Below are experts of layer 7 (counted from 0) of a mixture-of-experts language model. Rows are named router (the router's row for the expert) and show model dimensions 0-63. Each number is 50 + 10 x the weight over its row's rms, rounded and kept within 0 to 99.
After each expert's rows: "mostly gets" lists some tokens that are sent to it at least half of the time. This comes from a sample of Wikipedia text that the model never trained on.

# expert 164
router:67 58 48 52 45 62 46 40 43 33 33 53 46 43 45 61 57 35 53 50 64 65 44 65 61 65 36 44 45 60 47 47 69 54 54 51 51 54 61 49 68 34 55 50 56 52 51 61 45 48 36 48 40 51 41 35 50 37 49 65 52 53 47 48
mostly gets: "members ", "tions ", "students ", "services ", "children ", "forces "

# expert 65
router:52 33 72 43 67 55 60 52 52 40 35 49 46 50 41 64 54 47 44 39 59 68 63 45 54 48 50 45 43 45 74 45 52 56 51 56 48 60 60 52 49 54 52 47 45 54 63 45 53 50 42 52 61 56 50 60 52 53 49 47 65 52 35 32
mostly gets: "@ ", "→ ", "= ", "–: ", "GBR "

# expert 129
router:56 39 46 53 67 51 37 63 50 51 25 46 40 41 50 60 49 52 35 56 43 46 60 49 53 61 52 44 41 35 66 61 45 58 35 39 60 65 47 51 49 41 51 60 56 46 42 47 46 52 52 55 61 47 48 49 60 74 49 58 68 48 42 36
mostly gets: "\": ", "@ ", "\"; "

# expert 44
router:57 53 50 53 53 52 52 31 26 50 54 54 43 61 51 48 63 51 49 35 63 55 43 28 36 70 42 69 41 66 49 62 66 57 49 47 34 27 43 56 50 50 40 60 36 41 57 41 47 46 72 52 68 48 51 56 36 59 71 63 35 41 50 30
mostly gets: "his ", "their ", "His ", "her ", "Her ", "Their "

# expert 86
router:47 57 52 45 37 49 41 35 32 48 50 57 36 51 41 57 29 50 42 51 61 53 53 33 47 55 44 52 18 47 49 47 37 45 59 57 53 66 46 48 32 48 35 47 51 43 46 39 68 41 44 45 61 54 50 41 39 47 60 47 49 63 29 46
mostly gets: "Binomial ", "Genus", "ensis ", "lus ", "atus ", "Authority"

# expert 248
router:59 40 76 57 49 59 50 62 61 52 44 59 68 26 60 60 56 64 44 53 47 41 52 41 63 41 60 52 48 50 46 55 50 58 50 54 64 68 35 60 32 43 39 54 64 44 64 41 43 34 50 35 57 52 43 40 52 55 45 44 46 36 52 55
mostly gets: "—; ", "\n    ", "-; ", "SI ", "½ ", "Regulations "

# expert 4
router:54 47 78 41 53 51 39 37 48 57 70 53 48 44 56 52 42 63 40 52 60 51 56 47 49 47 44 59 51 23 36 45 35 41 52 48 64 38 58 43 36 55 48 59 37 53 36 30 55 63 64 38 54 57 41 54 57 69 33 52 44 58 45 70
mostly gets: "86", "37", "43", "01", "2", "8"

# expert 211
router:42 51 45 59 59 43 58 40 51 33 49 49 45 51 54 55 47 36 58 44 49 54 57 32 75 63 50 53 55 75 68 41 50 45 75 43 42 21 58 60 36 58 56 43 29 51 54 63 46 36 60 51 58 45 51 41 59 60 59 66 39 44 43 46
mostly gets: "This ", "Each ", "this ", "The ", "An ", "Another "

# expert 243
router:57 62 36 59 57 53 52 57 39 50 61 51 59 50 60 44 44 44 59 47 55 30 44 48 50 48 67 53 54 57 41 45 51 61 48 58 49 63 52 56 65 40 55 67 49 63 66 60 55 59 44 54 51 61 61 51 45 55 44 35 54 53 43 57
mostly gets: "but ", "and ", "including ", "And ", "than ", "or "

# expert 236
router:62 56 50 50 44 62 42 44 61 62 64 44 57 61 64 58 33 48 37 57 37 31 47 42 61 53 53 50 44 50 47 44 68 53 43 39 38 45 43 36 63 44 50 55 59 54 51 55 44 33 75 54 39 63 47 66 33 61 49 46 52 44 51 37
mostly gets: "Starring", "pop ", "Personal ", "Outstanding ", "guest ", "martial "

# expert 163
router:64 51 52 60 52 53 46 35 44 41 69 35 45 53 38 54 59 48 55 44 44 52 55 39 36 30 47 37 52 42 38 53 36 52 44 54 47 33 51 40 40 32 57 53 49 39 51 50 55 45 66 58 51 54 47 49 61 53 50 49 51 53 65 62
mostly gets: "there", ".\"", "that", "----", "example", "respectively"

# expert 231
router:24 47 68 65 42 39 47 35 65 56 40 36 59 58 65 77 54 67 61 70 58 52 53 35 56 25 47 61 34 26 52 52 46 45 60 43 64 36 41 49 44 53 63 22 46 61 37 38 41 59 39 45 57 51 52 44 44 39 53 38 49 53 47 42
mostly gets: "• ", "Scientific ", "Postal ", "Density", "Family", "://"

# expert 242
router:40 59 58 33 72 42 53 42 39 45 37 46 47 54 43 61 59 38 48 50 51 48 49 37 46 47 44 48 62 32 36 54 45 53 68 34 64 40 47 62 42 51 60 61 50 45 27 47 61 73 53 52 43 41 49 45 36 65 41 35 41 68 62 58
mostly gets: "Raj", "iy", "kov", "adh", "Arthropoda", "Shah"

# expert 197
router:59 53 48 39 53 57 52 36 40 69 50 43 37 67 55 43 52 50 39 48 55 44 51 43 59 46 47 47 52 54 57 33 42 59 53 48 52 66 50 43 35 63 50 53 54 61 45 45 63 48 47 61 64 43 49 44 52 50 52 49 48 44 62 55
mostly gets: "John ", "William ", "Robert ", "Michael ", "David ", "Tom "

# expert 204
router:46 49 67 60 49 55 46 69 59 44 36 64 29 56 50 55 60 50 36 61 46 48 44 41 67 60 38 58 51 43 49 57 51 48 50 64 61 73 32 44 53 36 47 44 61 55 60 63 55 62 52 48 58 48 35 52 53 61 33 44 58 52 53 40
mostly gets: "\": ", "—; ", " ", "\"; ", "featuring ", "starring "

# expert 13
router:59 61 50 42 35 61 47 56 41 67 41 41 44 53 55 59 45 49 38 70 40 52 39 36 62 51 50 43 45 40 50 46 35 53 60 46 65 71 33 50 32 50 43 43 40 48 30 49 55 49 53 39 51 55 64 43 35 55 62 52 40 55 63 45
mostly gets: "Michael ", "David ", "Tim ", "Alex ", "Kevin ", "Frank "

# expert 41
router:31 35 42 73 53 33 46 65 31 42 58 72 37 43 61 49 45 43 53 57 48 55 47 37 36 50 39 59 34 62 31 46 31 54 67 50 50 59 41 49 42 44 43 47 37 53 57 41 33 55 40 60 37 58 69 49 45 69 61 46 52 34 46 66
mostly gets: "±% ", "Candidate ", "Notes ", "Pts ", "Score ", "Votes "

# expert 122
router:66 49 39 54 53 68 65 63 58 43 48 43 45 38 59 63 60 61 56 58 58 45 41 62 71 43 52 26 58 57 71 51 40 31 59 42 52 66 47 51 25 57 52 61 43 54 58 52 41 63 54 46 44 56 55 65 61 45 60 53 62 66 56 32
mostly gets: "±% ", "—; ", ")}, ", "', ", "GD ", "yd "

# expert 249
router:36 56 43 37 50 37 58 51 55 52 30 44 51 53 44 43 40 59 60 50 46 43 32 44 46 46 42 58 68 50 50 63 52 52 48 65 41 51 57 58 48 30 39 33 39 32 40 44 57 55 36 52 69 35 70 61 49 40 45 40 59 46 60 50
mostly gets: "ani", "ana", "ina", "ica", "ai", "za"

# expert 132
router:55 49 59 67 41 72 63 59 40 61 57 48 51 41 72 36 40 51 69 60 46 57 34 52 49 41 47 34 57 49 75 43 61 44 50 46 74 55 63 31 47 67 47 66 50 59 56 60 55 49 46 62 54 52 53 61 50 55 57 44 49 53 48 51
mostly gets: "cm ", "Length ", "½ ", "Apps ", "Win ", "lb "

# expert 63
router:51 55 38 61 58 46 47 54 47 46 65 60 55 42 62 45 48 41 48 42 49 33 41 50 48 55 54 58 48 66 44 38 55 61 45 64 43 65 51 48 66 46 52 67 54 56 73 57 58 67 53 51 56 46 60 50 45 53 42 29 58 60 48 66
mostly gets: "but ", "and ", "And ", "& ", "Unlike ", "including "

# expert 153
router:63 60 50 41 61 50 45 62 59 54 60 57 59 58 61 31 65 43 54 40 42 36 58 49 59 69 59 35 56 67 50 54 46 53 48 58 47 60 71 45 59 25 34 50 59 51 53 48 67 27 45 42 50 39 66 53 55 61 59 49 49 30 61 56
mostly gets: "sop", "Weather ", "Expedition "

# expert 42
router:56 53 58 62 62 61 46 40 41 46 52 62 28 54 54 35 59 45 58 36 42 55 58 43 38 57 63 55 42 74 55 62 58 37 53 51 39 16 39 75 45 49 51 46 43 59 45 44 41 50 58 47 59 50 50 54 65 62 65 68 55 37 44 51
mostly gets: "his ", "entire ", "great ", "subsequent ", "their ", "own "

# expert 202
router:36 51 44 55 50 53 57 69 52 30 38 59 39 59 39 43 51 42 61 36 48 66 37 48 52 46 53 37 51 50 43 47 44 61 46 31 48 67 56 68 50 51 70 37 56 41 59 45 50 66 37 44 52 60 44 49 52 58 49 62 43 46 62 45
mostly gets: "which ", "when ", "where ", "However", "because ", "When "

# expert 19
router:48 53 38 48 43 62 53 31 53 45 45 39 57 46 51 62 35 40 65 61 60 55 30 51 72 63 44 59 56 56 35 48 72 48 53 48 53 31 57 50 55 36 60 46 61 47 43 58 50 52 40 52 33 53 43 31 53 40 51 54 49 48 40 50
mostly gets: "votes ", "services ", "members ", "students ", "women ", "buildings "

# expert 232
router:57 65 64 54 59 61 40 44 62 44 54 47 55 52 58 44 56 45 50 39 45 50 47 32 52 62 62 42 60 73 42 62 49 51 53 64 50 42 67 63 46 32 49 52 52 56 49 52 55 34 72 56 47 44 64 33 58 66 56 51 43 37 36 51
mostly gets: "these ", "this ", "electronic ", "These ", "chemical ", "each "

# expert 170
router:55 54 45 62 50 44 44 49 41 42 64 51 47 43 53 46 58 44 58 46 56 45 46 52 56 42 69 54 59 37 34 52 59 43 53 34 30 29 34 49 33 60 40 59 62 61 65 44 34 51 66 51 37 57 72 53 51 60 21 58 33 47 57 39
mostly gets: "exp", "comp", "dis", "Dis", "comm", "cont"

# expert 150
router:38 60 57 46 42 44 54 47 32 53 46 42 70 35 35 40 51 50 44 40 52 56 53 38 40 52 45 45 54 43 48 56 52 41 45 40 51 46 24 48 54 55 44 43 38 55 56 45 49 37 56 54 58 42 59 57 49 58 65 39 38 53 63 38
mostly gets: "Cu", "ó", "Pal", "ș", "Pi", "Am"

# expert 198
router:47 58 42 59 42 45 50 67 47 55 59 43 64 63 51 41 57 55 49 70 40 58 39 40 58 53 38 62 41 53 45 47 39 38 53 54 52 65 50 50 58 48 45 59 58 58 60 54 51 45 45 50 39 54 56 53 58 55 51 36 70 67 61 49
mostly gets: "being ", "was ", "became ", "been ", "be ", "usually "

# expert 223
router:52 37 34 60 32 63 54 53 55 46 57 50 49 40 51 45 60 47 37 54 40 49 53 47 41 63 51 51 63 59 69 54 62 56 55 52 47 38 53 61 58 59 39 55 34 49 54 57 32 30 60 45 38 43 45 51 50 50 59 48 62 57 47 51
mostly gets: "touchdown ", "consecutive ", "final ", "playoff ", "goal ", "yard "

# expert 78
router:59 51 33 46 46 53 49 69 42 49 51 63 55 44 70 56 47 56 62 44 53 45 47 49 52 51 57 65 64 50 71 42 36 33 48 36 36 58 73 66 36 63 49 49 47 56 52 43 31 52 60 38 64 47 55 44 38 44 67 63 54 46 42 56
mostly gets: "near ", "By ", "by ", "within ", "under ", "Within "

# expert 101
router:59 59 46 68 40 53 46 66 49 36 57 32 36 50 41 34 50 41 69 37 63 51 53 40 54 49 49 59 48 59 44 40 49 50 51 40 55 54 66 55 63 54 40 49 58 51 54 43 60 41 35 57 68 57 49 57 54 46 60 58 44 58 55 52
mostly gets: "would ", "could ", "may ", "should ", "must ", "will "

# expert 62
router:30 43 65 36 61 61 62 46 49 59 41 54 31 57 53 57 49 55 57 59 58 71 40 44 30 17 70 55 48 22 61 55 59 39 48 45 57 47 37 66 44 54 71 42 50 59 47 33 44 48 40 32 51 52 59 62 53 40 44 38 55 39 57 69
mostly gets: "=", "www", "See ", "://", "Website", "Known "

# expert 247
router:32 50 42 51 53 38 50 39 56 58 43 47 73 53 56 41 43 65 47 71 57 41 41 55 36 45 33 54 53 40 44 54 45 50 47 60 53 50 59 50 46 49 73 40 44 41 40 56 39 30 38 47 65 43 48 50 39 72 48 53 58 42 57 56
mostly gets: "ā", "’", "ș", "ə", "â", "ū"

# expert 85
router:41 32 51 65 42 44 54 59 44 54 50 40 41 58 35 48 65 53 58 55 63 54 66 64 40 60 46 41 48 43 75 57 37 42 51 60 50 61 34 53 43 63 59 42 56 37 67 56 58 42 35 47 55 67 71 56 57 46 61 50 57 53 60 31
mostly gets: "November ", "March ", "June ", "September ", "December ", "April "

# expert 127
router:64 60 58 41 61 61 57 46 39 45 52 52 44 57 44 47 51 52 45 62 56 33 56 62 62 42 74 56 58 52 35 63 53 56 41 31 36 42 56 63 53 55 42 35 42 52 63 46 73 40 49 60 53 48 54 51 41 58 45 42 56 59 59 57
mostly gets: "player", "film", "ator", "author", "director", "guitar"

# expert 221
router:54 59 62 55 54 56 42 55 45 38 55 68 57 32 58 47 37 41 59 46 41 34 50 58 40 67 56 45 50 58 44 54 34 51 53 62 67 66 53 66 45 42 48 56 62 55 59 40 50 52 55 59 46 59 49 55 58 36 56 48 58 52 62 66
mostly gets: "On ", "suggests ", "meaning "

# expert 102
router:43 52 49 51 48 59 62 44 51 50 63 56 48 71 43 60 35 40 39 49 68 40 54 52 57 51 51 52 56 59 37 56 45 64 38 51 55 35 63 43 45 32 49 52 44 68 47 58 67 40 54 53 50 55 46 50 58 47 59 49 51 48 35 39
mostly gets: "environmental ", "jazz ", "pop ", "cancer ", "religious ", "Hindi "

# expert 48
router:53 49 46 29 50 46 45 40 49 49 54 60 46 63 66 70 42 44 41 58 47 52 50 49 49 45 52 52 64 41 27 41 49 46 50 44 64 54 30 57 45 54 46 44 56 57 41 69 59 37 54 66 31 39 44 38 39 49 42 42 45 45 47 32
mostly gets: "Gab", "Krist", "Aj", "Kevin ", "Alex", "Roch"

# expert 141
router:54 55 44 56 34 41 53 58 49 48 49 48 45 46 57 35 43 49 64 54 45 48 43 56 33 51 30 44 33 39 64 51 48 48 57 41 49 57 65 61 61 59 63 50 52 38 61 49 51 53 48 45 49 46 59 45 47 37 58 51 50 57 68 54
mostly gets: "who ", "|---|---|---|---|---|", "|---|---|---|---|", "|---|---|---|---|---|---|", "There ", "which "

# expert 162
router:48 58 34 71 55 59 46 42 58 43 34 41 57 24 46 37 46 56 49 43 49 45 55 57 57 31 40 27 51 51 58 66 72 51 28 45 56 44 53 47 57 46 47 42 69 44 56 58 46 54 53 55 57 61 33 49 46 50 51 60 52 38 35 47
mostly gets: "short", "fire", "quarter", "over", "ö", "metal"

# expert 206
router:51 38 48 46 43 44 56 61 55 41 42 66 43 56 64 57 54 69 67 50 44 42 58 63 33 72 51 63 53 49 55 35 56 66 52 55 37 56 47 42 38 47 54 53 43 39 59 49 53 64 43 53 41 50 56 65 30 56 58 56 39 55 42 35
mostly gets: "In ", "until ", "Until ", "January ", "February ", "April "

# expert 195
router:70 50 38 52 31 42 35 67 43 50 56 25 50 57 56 39 55 41 38 42 50 48 30 43 47 56 37 61 28 53 43 38 26 39 58 57 50 57 58 40 60 46 34 64 51 57 55 52 58 53 40 56 43 49 41 50 60 47 42 41 43 46 55 66
mostly gets: "been ", "still ", "often ", "originally ", "never ", "usually "

# expert 228
router:54 54 48 58 52 39 36 51 45 54 42 51 58 32 49 60 60 58 54 59 53 33 44 50 53 44 48 67 44 40 54 42 46 32 44 55 75 33 41 52 55 62 59 57 49 46 32 42 56 65 60 50 49 46 60 52 36 41 67 69 40 47 42 53
mostly gets: "According ", "Clade", "′", "978", "Density", "41"

# expert 91
router:53 66 59 45 53 64 53 31 63 49 42 63 54 42 63 40 37 56 30 45 58 56 46 58 50 42 44 62 44 27 66 65 46 44 53 67 59 53 37 30 59 47 43 69 47 42 65 45 51 55 48 45 33 48 45 60 47 37 42 51 41 71 47 58
mostly gets: "½", "keyboards", "1", "Nominated", "3", "4"

# expert 32
router:61 47 41 49 36 64 58 38 41 39 62 46 44 64 61 43 56 38 52 48 59 67 61 49 58 32 53 57 56 45 41 40 49 38 46 55 59 38 41 56 56 50 53 54 36 47 54 50 52 59 41 56 38 62 39 49 36 44 51 65 57 43 60 39
mostly gets: "However", "years", "century", "however", "them", "days"

# expert 133
router:68 61 38 49 50 74 58 46 56 65 64 52 50 51 64 44 64 47 25 50 42 48 41 55 40 57 50 45 64 56 65 44 68 62 50 51 49 33 59 46 65 37 36 21 27 45 53 49 41 55 66 52 61 34 58 54 39 55 41 46 52 49 56 40
mostly gets: "several ", "many ", "two ", "three ", "four ", "few "

# expert 118
router:68 45 48 64 36 43 36 30 54 49 64 52 52 51 51 44 34 33 54 50 39 49 54 63 61 47 33 43 54 56 57 60 61 23 39 37 45 42 42 44 46 66 49 35 65 40 55 50 52 35 50 47 43 63 33 45 38 59 41 56 52 60 34 44
mostly gets: "pro", "loc", "real", "cre", "stri", "For"

# expert 103
router:47 53 50 66 55 36 51 39 38 48 46 57 56 45 44 61 56 44 55 66 56 42 52 53 42 59 61 54 40 75 29 56 43 37 73 62 68 74 43 43 54 36 53 55 66 52 65 56 41 35 45 31 63 47 59 33 44 42 53 46 39 50 56 50
mostly gets: "Notes ", "Episode", "Nominated ", "Upload ", "Won ", "Phylum"

# expert 175
router:50 63 41 45 59 61 47 47 53 37 52 54 58 51 33 55 51 36 61 50 51 63 56 55 50 48 62 36 49 69 43 68 56 34 45 66 36 36 57 50 50 43 47 47 42 51 49 66 40 49 57 47 47 56 55 49 55 68 51 63 64 39 36 55
mostly gets: "construction ", "development ", "research ", "training ", "production ", "design "

# expert 187
router:48 37 54 71 54 54 61 45 47 55 49 49 49 64 45 51 47 56 47 42 59 48 30 53 47 55 47 57 43 48 51 40 27 46 53 45 48 57 71 51 46 41 40 44 46 51 45 37 58 65 36 51 40 45 43 70 67 47 52 35 45 31 65 58
mostly gets: "York ", "States ", "Texas ", "London ", "California", "France"

# expert 16
router:45 28 60 55 61 61 47 40 58 58 54 54 38 45 55 54 44 57 65 52 63 44 56 46 37 61 40 42 33 42 43 48 62 52 62 47 47 39 41 53 55 48 65 54 36 36 52 30 60 55 52 47 47 65 50 64 38 44 54 44 62 29 52 44
mostly gets: "Candidate ", "==== ", "Votes ", "=== ", "== ", "Title "

# expert 115
router:52 54 61 50 29 63 37 74 46 40 46 27 46 44 43 50 46 43 49 60 53 52 33 47 34 48 64 58 50 35 45 52 54 38 51 43 49 46 54 64 60 39 59 61 45 43 55 41 47 46 46 57 33 63 44 34 41 41 32 47 47 40 48 60
mostly gets: "votes ", "population ", "goals ", "Win ", "Albums ", "success "

# expert 40
router:32 59 40 33 54 37 66 53 48 44 42 53 43 44 48 35 47 59 44 74 28 39 45 65 65 60 45 56 65 45 44 64 57 48 58 62 45 47 49 53 55 48 50 47 50 55 52 52 49 44 42 51 71 29 53 66 49 35 39 44 51 40 55 38
mostly gets: "z", "as", "er", "é", "um", "sq "

# expert 24
router:37 51 54 47 47 42 57 43 49 56 37 60 50 57 50 50 53 53 70 44 37 44 58 47 38 31 55 50 52 43 54 49 56 40 28 52 43 38 44 48 44 58 66 49 63 53 53 72 41 35 41 46 53 44 45 80 48 49 33 64 49 46 72 58
mostly gets: "AR", "PA", "CA", "MA", "USA", "AP"

# expert 45
router:48 55 44 25 56 42 66 52 40 49 44 60 36 49 55 53 53 58 61 64 47 33 44 51 39 45 52 53 43 34 38 55 28 60 64 49 39 40 54 56 51 45 44 42 42 42 48 37 70 54 51 39 46 43 58 39 30 62 55 38 49 54 66 57
mostly gets: "atr", "cin", "adh", "tiv", "od", "osaur"

# expert 76
router:62 25 45 41 42 37 70 66 54 53 61 54 53 40 55 51 52 63 61 63 48 35 55 68 29 42 46 63 53 55 74 57 49 57 40 39 45 58 32 51 46 54 40 39 49 36 37 55 40 60 39 32 52 64 49 41 26 37 47 29 46 44 47 60
mostly gets: "–", "⁄", "chester "

# expert 253
router:58 31 47 49 50 44 51 63 43 51 53 33 55 60 51 36 53 55 38 64 52 46 54 48 44 47 57 53 38 40 35 47 42 58 39 42 56 56 45 56 44 50 40 64 69 62 42 49 60 60 46 58 43 45 54 64 44 57 47 38 28 38 64 47
mostly gets: "He ", "has ", "would ", "she ", "have ", "had "

# expert 215
router:50 41 45 53 49 46 39 39 55 65 47 42 42 50 62 42 63 35 45 49 38 62 47 27 65 60 54 70 63 52 58 46 65 35 72 61 37 39 52 51 45 48 34 54 56 49 63 51 51 63 67 37 55 41 51 58 54 49 36 57 57 62 61 56
mostly gets: "An ", "a ", "very ", "Another ", "seems ", "relatively "

# expert 144
router:66 41 52 58 51 50 46 56 68 56 58 53 51 60 38 20 50 47 39 39 54 54 49 43 59 55 50 58 34 35 46 48 60 55 41 51 49 67 73 46 67 38 38 59 43 55 50 54 49 49 33 44 52 50 37 50 47 48 70 66 44 52 33 30
mostly gets: "After ", "With ", "against ", "defeating ", "@ ", "Despite "

# expert 117
router:46 47 49 67 58 54 29 49 48 40 66 50 42 56 39 37 57 43 38 43 48 58 57 64 53 31 42 57 46 34 39 58 66 30 56 44 54 31 50 33 44 48 45 42 77 41 43 45 39 43 62 50 46 56 48 56 61 36 47 48 41 32 51 60
mostly gets: "Inter", "pro", "trans", "inter", "pri", "cre"

# expert 245
router:49 61 48 57 52 49 48 57 50 37 53 61 39 48 48 55 31 42 48 50 60 61 42 44 66 64 64 52 37 66 36 44 55 43 42 55 43 56 63 35 58 37 42 33 57 48 40 56 62 49 53 40 30 47 64 34 48 42 34 48 47 46 45 57
mostly gets: "among ", "prevent ", "Among ", "protect ", "create ", "promote "

# expert 75
router:49 52 43 51 45 55 47 51 52 44 49 55 37 38 66 56 36 49 51 51 28 68 47 50 55 56 67 67 41 62 57 45 40 43 40 44 58 56 63 32 55 47 48 44 60 61 53 57 61 42 56 56 39 50 38 34 50 46 49 80 45 48 39 41
mostly gets: "Despite ", "during ", "throughout ", "During ", "despite ", "Of "

# expert 74
router:48 33 55 59 54 39 45 62 38 43 65 40 33 51 42 52 50 57 62 65 48 56 48 45 33 57 55 59 54 55 48 53 34 41 76 64 30 52 26 45 64 70 43 45 52 47 53 57 49 50 52 42 49 58 56 40 35 44 53 46 48 51 51 58
mostly gets: "Succeeded ", "Votes ", "Candidate ", "Preceded ", "±% ", "Pts "

# expert 191
router:54 46 52 51 45 54 64 35 54 41 47 59 64 60 44 57 63 43 50 33 54 65 51 58 58 47 62 51 55 34 39 41 52 56 45 66 52 32 64 52 54 57 48 54 54 71 69 61 48 54 43 59 50 43 44 52 45 49 49 51 49 54 47 44
mostly gets: "s", "es", "as", "ans", "ies", "ts"

# expert 67
router:59 66 47 56 52 49 53 46 51 48 71 56 57 38 57 49 52 43 59 63 65 38 51 61 52 40 37 53 33 34 55 43 56 50 61 44 48 32 51 54 46 63 49 60 39 52 72 62 44 34 64 53 46 38 66 36 55 37 53 59 39 33 51 52
mostly gets: "Un", "un", "Ab", "sub", "trans", "Nar"

# expert 177
router:48 39 48 52 31 51 58 28 42 39 45 44 62 60 49 48 59 60 44 43 41 47 57 42 28 46 50 47 56 40 52 64 41 48 35 56 41 41 36 55 56 62 62 35 53 40 49 71 50 46 36 51 65 33 34 64 31 38 40 46 51 51 72 33
mostly gets: "University", "School", "CC", "AC", "FC", "MP"

# expert 168
router:52 40 49 47 47 61 61 35 58 43 70 49 50 62 51 52 53 62 44 33 67 52 54 55 34 50 42 54 44 37 60 55 63 49 73 44 61 60 33 54 39 52 55 54 73 68 54 50 64 77 35 50 50 47 52 46 40 38 50 46 58 55 62 50
mostly gets: "almost ", "Retired ", "nearly ", "GD ", "Notes "

# expert 93
router:50 61 49 48 51 44 63 75 62 57 57 66 36 69 59 38 32 54 61 41 56 62 56 61 57 45 36 40 59 56 31 56 56 56 42 51 48 76 61 64 52 59 57 51 45 54 58 34 46 64 50 62 66 58 31 62 54 44 48 44 56 53 59 50
mostly gets: "\", ", ",\" ", "\". ", ", ", "although ", "where "

# expert 156
router:45 71 46 40 52 42 52 47 58 43 52 43 57 37 38 57 67 56 58 50 35 56 58 48 48 61 51 41 47 60 44 61 63 35 34 59 40 33 45 48 59 47 37 54 57 30 55 60 43 41 48 38 56 53 44 69 47 68 58 70 36 36 68 22
mostly gets: "television ", "radio ", "video ", "executive ", "touchdown ", "police "

# expert 53
router:55 58 42 40 30 54 60 52 56 58 44 60 46 67 48 47 47 41 46 50 40 49 49 49 52 35 48 68 52 34 53 48 49 55 67 49 68 41 35 57 53 42 41 63 45 64 44 54 39 37 55 37 59 48 51 41 42 42 60 39 44 59 57 67
mostly gets: "Ka", "Kh", "Kar", "Ak", "Kat", "Bh"

# expert 183
router:51 62 42 59 54 65 69 62 43 30 51 68 40 63 52 35 44 43 54 54 65 79 52 55 54 40 47 41 67 52 34 45 53 51 41 46 46 65 66 68 76 63 49 48 52 52 49 41 53 55 49 52 47 50 44 47 69 55 51 51 48 54 63 55
mostly gets: "when ", "While ", "although ", "Although ", "where ", "though "

# expert 26
router:53 31 37 33 44 57 67 40 55 51 33 43 53 43 52 44 40 75 66 44 38 59 58 61 46 54 48 47 57 56 62 47 68 61 44 58 43 56 38 54 41 52 56 44 62 42 54 53 58 63 42 42 43 52 44 55 46 47 33 54 53 38 31 51
mostly gets: "⁄", "&", "_", "/", "_{", "–"

# expert 98
router:42 63 59 53 55 41 62 53 43 58 63 69 43 56 56 35 53 59 68 50 60 49 52 69 46 60 45 37 46 58 46 53 54 49 36 59 55 65 59 65 59 72 59 52 46 44 56 48 47 55 54 62 63 61 40 55 59 44 48 38 53 46 52 47
mostly gets: "\", ", ",\" ", ", ", "), ", "%, ", "... "

# expert 7
router:57 37 50 55 32 40 56 53 24 46 49 62 51 42 48 45 50 38 58 64 48 57 50 51 44 48 54 42 62 52 35 40 37 33 59 47 53 53 38 51 48 56 42 45 48 38 62 45 38 55 43 53 39 64 69 30 43 63 54 41 45 57 60 60
mostly gets: " ", "FW ", "MF ", "DF ", "Ret ", "— "

# expert 37
router:57 40 41 58 47 45 63 53 64 59 63 53 61 50 46 49 49 62 35 81 44 45 44 41 57 58 31 42 50 30 32 37 48 59 60 62 63 41 47 55 68 44 57 48 66 67 51 57 58 47 29 53 41 56 43 55 60 57 61 46 51 48 58 54
mostly gets: "was ", "been ", "being ", "would ", "became ", "be "

# expert 100
router:63 57 60 54 50 57 50 45 69 45 38 59 60 58 57 38 67 34 68 54 36 54 59 32 48 51 67 50 48 56 25 38 51 43 43 72 52 39 61 42 35 30 53 54 60 59 49 41 61 34 63 43 33 40 54 62 66 60 57 54 46 29 51 57
mostly gets: "environmental ", "social ", "Global ", "Social ", "Internet ", "health "

# expert 216
router:31 49 52 48 44 54 37 35 47 45 38 47 48 57 46 54 63 66 69 46 58 48 53 67 42 44 52 66 48 40 60 48 41 55 57 72 62 40 50 54 62 55 35 47 46 50 23 50 47 46 42 57 38 42 63 49 47 42 46 48 52 58 35 49
mostly gets: "y", "k", "ich", "ch", "Geo", "yo"

# expert 214
router:46 38 49 49 47 50 64 69 64 58 57 43 50 53 53 56 21 56 59 42 39 63 66 63 37 46 57 33 51 36 58 57 71 62 40 45 54 47 48 54 70 52 59 58 53 50 58 45 60 47 40 51 35 65 49 54 38 42 54 44 69 33 54 46
mostly gets: "Pos ", "Set ", "Week "

# expert 73
router:58 63 34 50 41 54 56 59 55 64 43 48 46 43 44 38 49 54 51 59 44 35 56 47 43 61 40 49 38 59 70 62 71 52 40 49 53 51 48 43 59 31 49 51 35 45 61 61 42 51 43 48 58 45 38 51 61 48 57 52 46 36 57 54
mostly gets: "European ", "Eastern ", "northern ", "Asian ", "regional ", "southern "